From a checkpoint of a small mixture-of-experts model trained on Wikipedia: 66.2M parameters.
Below are experts of layer 4 (counted from 0) of a mixture-of-experts language model. Rows are named gate (a neuron's input weights, with its number), up (a neuron's input weights, with its number) and show model dimensions 0-255. Each number is 500 + 25 x the weight over its row's rms, rounded and kept within 0 to 999. Numbers have three digits each.
Before each expert's rows: a language model's description of what the expert responds to. This comes from a sample of Wikipedia text that the model never trained on.

# expert 15
Description: Single digits and numbers in score ranges like 3–5 in sports tables, month names before a day, and lone capital-letter codes.
gate5:540417514516510568474514519498460539509499512502507534521520512483579488500450471468506513455515470511517505483542522483535523502544491475486538479507515502544548495501499497496509531506500476492492500516503585513458496503486508456519500503540465522461500529509531445506505512508531479491477474525526459464478503495496470512517514494506451480504491511454506494474516493494518520525478512521460493532487503538513532519462478512509501494515527533478482521488465499502507501500508504546502504554497492513558517470496527518544466515502534523462494516494525504493525486445497516487517499455471485527501488465497548501488520510461512475510514504516472491461500498502509495531524545505508509549512532532500536493503476543529478506528493476468505498519493509477526491515457478
up5:524463456539461502474515502526481475527482484482546550490497489548533472480521497495526473500500541462488533517539518499474517508520496492486493499475541514542495541516516566460466534492481489534514498500506547480517505529500510519513476497516482490527503509513454477477484540510521502518521520482518527504486542482508533466551490526501528523496479478521488485533508479536442489518515503523505505481527508478521488519491502455538461508480493471505542493467485478494439533457547480507512486483484503483553493494464493465505527554497514468463523521532488504495487518487530502468521490466473489471481512493495492480512464517510544514561475486542497523483494457509513514489513517557504436517516480537505535492530522503495507507514470469487473509522471510488496467516450506

# expert 34
Description: Middle and final pieces of surnames and other split words, often after a capital initial, such as S-ains-bury, N-els-er, Pres-ley.
gate5:497436538458494542470465473519523502479494468488485509536451559483508445501523537482527438496508486482508490497470500452518435470495506492537518467519520517511510494538500466530508463468487488537499470502487521467513487460498519435525547489499518486470498486459484501540504487450459497497497483498528497494464506524477471523499489491504504492507478463487501511508534516474509526478519506544487458445519532504537462511494509514514475471533512462526519489538495498509488519512513486504488561485480483481472522475496481521521504498543493506492491491527498522506479474481531523497532521509514483490511522517501502490454484470472500512464526526456495480468469494532518504460514474489497489477520513515475514439473427507524527522536524504546528477481501529487477489496500491
up5:488506513490496508514514499497537503497508481485469540534517474526496498493447507495489532464523467521557456548544489528514503472522495512482503584494488535543514465460490508488546537549519474507453526495487510512442479515503470524448536472525518497513507521478505500510466528516491489543494463496485516470530481480539513488440503466498518520494495488508468510506513522473508535500497516526507492482513482497474498472463480495477467516546493529506538483504512455518526473476494458497541533489507528521576527478506529483489516477467544493487499474543497457519541490518515446520526491505499481495514524509511514493483521542491521481474523480502475503512499476562516510528486544502483496523500491519482451514507537505480491489485504494536497490473520473497544472490497541

# expert 8
Description: The space token after month names in dates (November 21, May 1867), plus abbreviations or name starts like Miss, Sch, Mc.
gate0:503453458464501505501458492453500477473486498553482462492526531490512509521517511529478458481503520526545504468500499530506536475515499486477493529513522485499506541466468503547477465459530502482540519542524521491492492524473541458498493473529493517484512524537525503506516504503516485464511540493557493549503495465493514498538477554461486475548487518506510553468515480477490516515484486496489458493487501518462522499491490485480487503509481477498493517496448473486513500518441501529501514485474465470500553531531521516528463546487489492500512489486467473484482509478524493548490508488479521479461504554530500471515534486471563497507553482473495474523478531507524519531518507512485532544470479488510533503470485497529538534489478474503460498548502471517507511494487477
up0:511508496470486484485472463429528495548514479462469457474500536529479504559475476459500506499472504522472507475507467512507511473518484487542493501551523466534494528463488517496490501475516505522471512497491487517559516481459528492494547536541498504548505494458509529488495477473460513472541481507525479495507493545477528519485503493521520514503510491504492474507519515487499518512472466510524508511512463469521459518532521447474501471493471515520515519479465538477475554528486502498490494493479491480521502487519543511486493536506460545497493531470471487513529534522542493517490481485481546507519475564559497483485497496467510458496524525510521529530471568496508506559490514484460519527469504515484495485503512515469503555496474469498495514544496513502478497504506525

# expert 59
Description: Endings and second words of place and surname names, such as Street, Creek, Road, -ville, -wood, -shire, and McCullough.
gate0:483496510458464492480494440486468513487485491524522485482463511530496516450469476534519509477548510505518499481495491472403509506490540496490487494551523520514492541532505502496516497495501559490511491534513486528484511461497460456512480466501494465483503547534466504507540505467503500486510501525507508463474482494518510516485477460468455522438493476490510481519531528486479514489474497489524520492505523471511458440466539434472507474514534503496498496541478463563501529516473494526458525477492483517529466501486484462463524515490521501503497489472522529489470490476473504483513520486521492507534521518506494477536526482480488451509506501477508513490498484522523450531481468483499504495515494495518528509548447493521472544518509521508493479537468476499512452518484489
up0:514485474503519479523535513484492539473503499531482501498527505535450541476485528525521522555509494506472523462522456541529496506485481444494493491540440453502503489514531492498465500543513476470528497512518508498465487493510501570519500486524503509533511492538443498510501498506526474482495514475493490489509453511520528506537529576530501537491449502494488519460466481516465490471494521514495509496472502491483539522475489505510508522516536471519510487464557509486521519490485497503477510520482517527498528498461500489489462510523482486468516454497500494519501505532485494529523467490432482499519486452519459520509500475525523495470529521520487540504498469457456490497474509529499450522534486485499499520486488500463520480498437508492482526510545465450523483472473475

# expert 10
Description: Country and region names after in/United/of, such as France, Germany, India, plus final word pieces like ion, ade, as, un.
gate0:550496479518508545505458508522527499516494499530481491513459470579540514518494502551533451454505524506480494499510518517500527512528547469520493507453460497482484498495477534505509526514488507506499506534514471532489496477489499501452504475533437513543517497503450540472467466497488499480480446516498487489519511474481492502544488484473511493488519438495537556496485504495535483467502488506496469506505474496477487465451490497504486526523477520462515522537490461511488450521478511506510486485509517510548467516510531488535534505512490508531472459492481505471464484494472564495510491478510502484551494499499513496535475496532496496492518470503525515486484501508520493538512529504482461498499519539520506493471463548458480516523501507510498485480487501461595495505481509
up0:509486540468476481504492442475478493514509487486495470496478464472459530476519554508450490501481493524482486515539533561463509503521507501534553463536501511512459459505486514478493476487515501542520504512489512533522468519465525468547481508522480498474466504514514487496511523488464495459496538524511501487451509515498483531492508544529501533501523500480539491484512529539488464554520493466524504485520516498533509516465524471486527516520510529526487508491488482502483516502581495470487480478453509499514483461486505495523489549504539471531489479474484468504523515477476487504476533486490481471513510438501508475490490572516517536504485494466478507537527470528497516504539522503469538507513515467468518492464511488464523461516530517484491466524508443476499500483484472

# expert 11
Description: Nouns and adjectives about government, law, politics and society, such as government, public, political, military, media, culture, legal.
gate0:539501490473518486491480520445503466539510521523508511546510487530482497515495503509475500551476471434495499530510462496493498487509460491468514493472489498531467532485491548502472510528527484485507490506512516494484497494483496506489510554540484498504515493554493499464503524504452504517502472517505553522448519501578531486501473497468455476483491480525475548518581523480526485510492512495485502478468489485497479488507477534467497496530508524496541488493444500504514483464492528475528517477464483546546488484523476536447485556491468480552549514515536526504492494495507504467496477484551506496500487495490539493498502492472510560477530484508508488456473474473485539498523481471515508470510550506491519489514503491514524533512495538501527494502466466496530504504510528
up0:535488480503466520528534489505521504488484488468520472494533519469535495536529511526507529530499502505486500505484533481499468522500530511507519494512518548502483530484491469459527507523471530528496479481481489508496490516514506503496530487480476488541533531492514512511500500549568561535508514480512497526517493495469508500420521514513566505457478487492541499461506481451450463474510535488502545500500497507509486488485464488527484549458504467501494502454520505456500497510504484517484531505552505487502534513482513483520532457493480455499512508498501516497521467482531464516493507485496488504494470511517457486471500457497476468503551520496461519543541532524513513523466502504488490514502593506490516513472534460507542476483476533508524537452476473501520505533478511

# expert 7
Description: Closing == or === marks with line breaks ending wiki section headings like History, Cast, Biography, plus paragraph-ending breaks.
gate0:512497488515460509512497500562475503488482475504509511505488481487486519508526493492489501512510478503480466548452545459540515531523545502509493496504533479512515518518517504558484525532491517470534534489468497496511502507477479466529493432503491466506539500494520485482457550498507506433480477468527489467530511481508508528504476503493469515523480508486525457501490487522486511449487495469540500443537466487503495512463502507463485500528515476447479445524470493436474493512494502474502512533510511490499551463464551508483489510484521476504455478508506500481456501498459550498511522484501491479523502494521530480511496504521498519474469480508515463471492547524471562497474505503502493509493501467513464541530516519547457474545507477489503525483503469504497486553492462
up0:469519508516555484492505516502529503554526541499470483537488479487496463510541485560485521496503527485514517469498447524449511458509477526491474546460499509483504495488541482498456496480531465527487465524476527538511476499477506507494485524478482538489445505517535484503509514491510477528512495525494526549478477517505523485544488505497543489495506495499469526500471492534483533535508512480475523529517558537480492489513476518521509487463485473563475548490510514525484509507528492539538473464482482504508490557497472497527535523501499510472527549495486489525535517495552476495476470506500490519478492474484481517497461499502552489492508506458506549513476485493503496553523497509528499467500489509510537473463486509440507549482525513512525472514504529514504473447504532

# expert 48
Description: Number pieces and pipes in tables and track times, like 3:20 or 0–1 |, plus verbs such as give, take, produce.
gate0:495531501491460493478434461499482514486481482496486480539551567530523498476505529487449518503531473523488508476471481498490518523526510469503465492535427473547537507491489496439502502499478507510513501523508483495528489535498514478485532518519516511468455487481513518525492504504492478499494528460528468412552489476500498500516497508484522531521481480473472486522498482490505454502491488472504492470483497477490522535527461494498509513485484516487507496484538495553500483479474532500482498524441483517449491463498516527499500547490590508494499508515480491545461489522503491514503504495513515476448494490508477508451508434479508508511499492507496455513528506529553514480495501518530505508486515463489477530501508526491499498504456507500486479490518518437488534489483531
up0:491453463502517474501481523518472484504534512491483523518528478503505520524475528538543498490481501487542533523502544525445527497478513531507475514532536523496551476509500515510494455526465452467482465494553525477490453533479474537505488483496470510508553463466524531547459517478502519497530491475449507483458503485469506515515509507506532497517524498517508475528486522475472516469534525519487486540501544493489480464523510468544509535505521501486493512467490552485483505543496506491487532501519517517522528455498514435498512478513471491481502510500445502536524497491507478448501469504470474507536524522531507492505497520449529474508510447537476506493529477500476493533464512455503478480482498530497502525480508460498468501489540516502515478489482538483499488534467539

# expert 61
Description: General nouns following articles or possessives in descriptive prose, such as system, water, power, model, level, light.
gate0:503541492521427496542505502519513494510523482516537504471516467499494513457522471512470494539497483462530454491505498490499479511480495506511500448522514491508451476509490469520519553502543475484518501497546550513482509492492478482494501500459515524476530512492501517526491485499541446535500439467493493495502445545504460519492452499508513492513454507504492497495500457493516474481531496532526523469527525489471501499464502474522482526472529512497508459503458505539492456499488474520519507466498518521477527512491505504525501500469514527482495489499493486509459477499512538516507492490523473504493510484529541476531511519481495541486515496457501495473465500525475500553475461527485542503489584510476546522471508553521458516483524502516515558541498465525526526517485534
up0:508547474487536493511504493518559473530519528543525470491529548509519485547501446500479487487494480509509520492488488465468501506501504513511538503489481512506522526451494515506481497478518483487524517499482464468546495478489518516461487470512508503509506465541512482523484491513491457497504515514496486439493535463499490500510528467524495509515565480491525549490527499459510504507513458491472515506485494490478546491496530551485530510528515546499529526489514531482535534503511453474468499472478499491518453500484500508523474421473483534502518489456504488524511532438508505523498477462462473520488513514476522491477453489468521493488491517470498512480522456467512452509513495545475520455511514474511553511464468504469500467488555491489503455536477523523520503516493483

# expert 47
Description: Lone space tokens standing before years and figures, such as in 2022, November 28, 2015, of 35.735, and before list items.
gate1:493444527467513493511506501514526503524500521517442505493482522484532543507531532509481475500507508562481506486521485467513476508500489496573493487462485481471477496509504489516488513539477493471519502469484495499488504545505515515456531526486488516544502506529480542470458518559491484526518496492538474514501516506506495556501512447460509492485513537480488514499518480513524517509523516491535531558479499526497471501405501523472505516495536515492481471510498500499447497506503490486524501528433482501516542503484500486460479493501499491480535463477487477500461524477511523496495467496468510466465507506515547494490490472487505431513530482517547458539510491491499486471548505540498454493476547482525486528524530509513497466510503519492508524510502505525480542531523461
up1:531503537512514518439518523488491510511514528500449491456476452462465536477504460517475544542488524526507504505510470501516455491470451494521531537467520504475469528508525465519493519506545506505497530501486558487488529472494499448450507521514526524539513494515482499463497510490539478503515567480533468516515528501526482501533510511445486502553540477515511523473514511468559512490543469485509511540494498516479497520497523482539453491502492534499452459491453501506477466484507477472492434505516493472520502468508485480498520497480455511504507505464468489483494529511495491496499492493492534461485532502506543490518441492475494478509523517545524470482516501490499515521508511519507469479483519471515502521516510489541513455497507476482524511490498514546514506458511483

# expert 40
Description: Verb endings ed and ing and whole past verbs after he/who/and in biographies, such as welcomed, moved, qualified, joined.
gate4:442462525489481492477492446549496557479517488511483512491504539452503499491516532541492544535514484506491511434476521470534511526448507550519529485479468484504494508511505484544540510511497471493483513530487450481479499463464467486476500490521487536473510484537504484493527499473545521515530470527505460519496498547559539500498481465502508488443516529476472506474544516475506473538500518501461507498452519481495508515519562484489469457499506529489469503462494510516546507517467488531535478495509493463498533509510487513487485464517497530469541517498499506481552487502484527502555486510479502500504491462504526505508543468484449464539520501539511488474479494452499485485519526483500505485488469507466492490479517477513513507517504506479512499500504480518537519531509487
up4:499485495527482525546494482517452475504536525548503472514447523532519478470512546541483526469493490486508459526537503510540527502513443532527520508546477543494520516471497524512517512490489520520503461491490479466539430476483455509480489491515489497482510466472463488493520483467497508531519524490492517501500507517463504490484491514452487508506515500470534488521487450515502465519486511499518512519503466479496512511523533465457491486476475486483556493511474481556482545498513477465480472496496508493570495510497449536481522471499528465495486502491524523505498492497468512517516488537478460503526484512510495451502518515474507517509511490526481493467517526513503447519474517475479558509507502496512528474518496513550527472565516485504452497471550481512451507489464504

# expert 50
Description: Capitalized name words for districts, venues, publishers and events (Kalat District, Kluwer Academic, Records, Arena), plus place-related words like residents.
gate0:478476532553516467482526488522485515464480475478480530492510458512522515506533513535504544513524518497486487486468474506469463501530510508498499471512506520510489492487521533504541511514514488474485522492494521475534515515543497455480531502510446539465503526470470512536498489516496496489458468498522499496498475489484536514556489490462504484495493466470528500513448497477496475506502491488524483521499509519479509550509486535499502511463525470471515530508470480488510476514497481482484572517509503539553519487458517463505492515498506537545484504486475481482444476489551492451494495494471502497501487529527488495517478466467518503501519511519513497479454516529477431533531513492488477521472501463536526511477566528478522481499498435479472530509513552510505487568465533
up0:499482526482497528506488498477520430485538463486481458473502519460513477480481509518503512491467489482490540504544522474484497518555498513488478542505469467472563485515518517526484508477529464461492510508465490455519532489485512481488498492517474481471496476469502548492458490512518451474486495531505530494470499483520442500476531516516449510511542475549526476512524482513463482499505476511498501491560516518466487505491568492479502494458559501486492510462491503514515555506490496427513507487516497534515464495529493515489477478502476502502516507524478522530488510524462477501495491490465509514442494520492495499478530528506442503465464518498514467559465529518503500478506507476494518518516468518477513492490488501484482470500547460515475503526533479561499499477492507

# expert 29
Description: Commas and periods ending sentences, clauses and initials, such as Paul F. Ryan, Taylor, Michigan, plus some in and dashes.
gate8:535505488465501523469522522494492506473491546530530518477485532496477530507523492492506483479518520507480481470524432493482494511547523558539536508476507508486463526472490537502511491495494533513452476490496525513548506503495479475478514508491498498430554537503483489548524435487510471455502526468503532498522549535500500524523492500515471491503506498497484539524491514487526497493486486504435517472509505487497510522534510526515521508485499483498489476474516520541479498515498473492470481466468440489527454520502443479492481509486489512488486477518511481479446492492428498509528532509537530504493567512495507520518492485469501497513503492520471500477524538472494514471527499500496497491451480500528536488557554479512478501560514515516469526528503487459472511517519489
up8:467509504508475486541490485491498494494531465497490503507527473472511478497472503521439524512531509501529504505494534530536510492477520421452513488523522465505509506503532509467483529449517444503538525513458479502485511531512480513498472509501467497484480441524512497489495560493493513531524487538458482490476452494482487459533539447484501507522506515501509482507519524520494462504531496511532539509533492465463463485485484482479471489499513507478521512543468481458533468491477513522509490549550544503506503493496537565495503512500488513514490472464496520503531488489565500514512484521439486501495470515515487500500484516529487529491466547484517501544477519531499511490499542496501519489538498520477469493448478512500483504432518462476526499476487479515526479464479511

# expert 43
Description: Capital letters and pieces inside acronyms, abbreviations and codes, such as WADA, NXT, AUT, CBP, USA, record labels.
gate0:543494491469489497513510490498480470490526486504483484474492518516520445492484478504478442531522478508499506510505481473486525516490480499544492450519520492485558491504491509464419507549485462497537485501460489498511541511464477472482473498476493537490512500544502495482545480546494504475526521517475503466486486519436517469535521487475467545526493493459506516521517505473468449498448500454506532464516470496467488523469508506495482532486510473464480521506536508494521511495494483500510518517476513536469500509530512502537497529509516505447505488489515495475452480496457486507471534467496494538504477489513522451480452495469491508507529443536511502492475505520484533484492489542511541484486532507551466461450492476520503504515514445492484510510499547526507474479505493
up0:520489493475574515529506470475485521479508507530506450504462524502482457494510526503492455511529474521514501502494489508504481523516512480545477476478502495475494509489420512516448520493483500521513496477481513507543491522515461545526489483489471513519504495540482485522530449464478472504505475541489492477461489507455510501502550473501500527494504493482496506543490538489524497505488502502478474490521496510489515513488521476518515551475464511508450494490576477525538529482507474539531495496486509517522477484464496512539546523502477527451472485482514498479496474510512499467471532505491511494497501457531490441520482492494475505481529455517494539487465490451495532424490484514495499493495513505548473460478446480468499498559538465539520490513476516522499502495494508

# expert 49
Description: Capitalized first pieces of surnames after a given name, such as Barn in Barnaby, McC, Walker, Berg in Berger.
gate0:504553512523497468490462480503495518484503547487509475503478503480492507507521554513507526530523477478539493501503480504515498513488482534504502468532511446501509500481467480537450539540542509486463508478518478493538494409530459484506496510522501494488519468492435463488496445450491486478520508507525517466523510499491487530511534485461478487506460525507504494526504517534486452513474544506504525491497469528492517463537520540511485462485507500528511523532501566514481504510505445520460526503500529502532488457490511507506468518495559504508474505464487466499500484471477507494546549517545538532555520474491510478507483527489456498503491514509535482452482474482489494504497513470445520507490496449535510499511536519523495517504521503494497515469497488497517489493496471
up0:500525493539504487479510480490463531426494558513487469513476501533506509509529494530504437555512437482520508496526508525523526497493528518480501475514488497439499522527470493518523540469503508484483497479539485451520522443479463511485496484502555483507499433536464501516509491483512524503512496508477506507499509472487478525514520500485530521525514510516522541484553513513498510542491520524500504462517530515501506516499511518541515476516530506525541524520506548487495520517507480502503514479514520457492494447523483463493457526506562494487471486498515514483472505462516508472514494491513503520543525508497458505502524499499443463506485526487524493474516488479559488464482455464477496470516510449551537469454486485530497480465521483472494487482507519480509492490517469

# expert 19
Description: Periods, often with closing quotes, brackets or paragraph breaks, ending a full sentence before a new one like The, He, In.
gate0:497488485495509458478477468529516533449512461529498496476505551479463481535496485493486476464472443533571527502502542488473510489513498510519512471539486469490528493521506474495496487489498520537532523507479482462453539469468511499476521529528513497534477429471498502519496522543504464512513485528477501492530504477481504512531449532464470515519496478456507484527495481487505523482459480484496503479534506543506487516496562502502501537493467487493508523504529499574478471507480507545494525482502490465498528488478512519536517539497519515482491487515522473481508555524503518457486469446518489519519467499485498476543517501488473488467565470469535504498503531504492484469462501504490525508542503517534487529519521527489507460490508507543527471530483512490519495528488489
up0:494491493484498513487496484509531451515482494518534472486468474470490538506513493475507482471487550494495486457501494502463483477510501492535525505499537518495487500530510480471484439456464475484539491491463487509541475508479522488527509510526549504493461509498511521552536448504463521513499471479494521507482501495535541524482491453518491529524508512538535522540526524465525492493490557571519491564506470492485530501515499463519514480513512531480475499471500451513509477428504529443552507492478477496504480491504534547472490488494472501486506475554503499476489483487481508496500545452519510498501523496493484499477500496486484498484495526508518542483519490517526452493487510504530462485482539458530473513497461505472465555455480513486479522554516486516519511520490491

# expert 27
Description: Pipe separators and line breaks between cells in Wikipedia tables, and apostrophe-like letters in transliterated names such as Baháʼí.
gate0:485472481464473528507488500476513516456497472466520515536522484492506501524520502575494481485459502524485522453523492473494494542480504530506523473519519508483524500493507499478501540511515515509511460478442504504517497500489503526511506462527553544504516500483478497520495520481510505471485523524533505488475529485495482485490485498480484537505533480484476506508484483454547439481526478484456462498479476477476460502437488519498526464520515481517520537533456479480504492566526497549516503478470475503531522502513549504464543467508471490538474490504486466522463502516481520504492514488566515515474479489528508461469468484506541504489482489512546481513459498543513507506493471535537515500475516527502493516546427531478518500514482493471472459497473464487475503490470494
up0:446488474524541556492508500512524488449546531468544529503502515476508505523524468572440523476491520503497503516525505491476536517521472499486524491528528540483510514532485488503506505493535532553542506486479497526483503491440496495479528508530566504511517564498475481478519485467507493498452481508505492484421514504477533509509504496486487541491503522494481508498488470476508478487472454487487515508480471502462475504494512492506523484468520454475530469509470453496486456546518511570515497501486502533540489542504538483474501459519484465508468517472485503509510491512518528496471509487540499485507497500530482514490494485522528495521480479485528449517466485504505506530503491512520517512515470469542533521536454505493515498493503517497467460484471464475508487519497465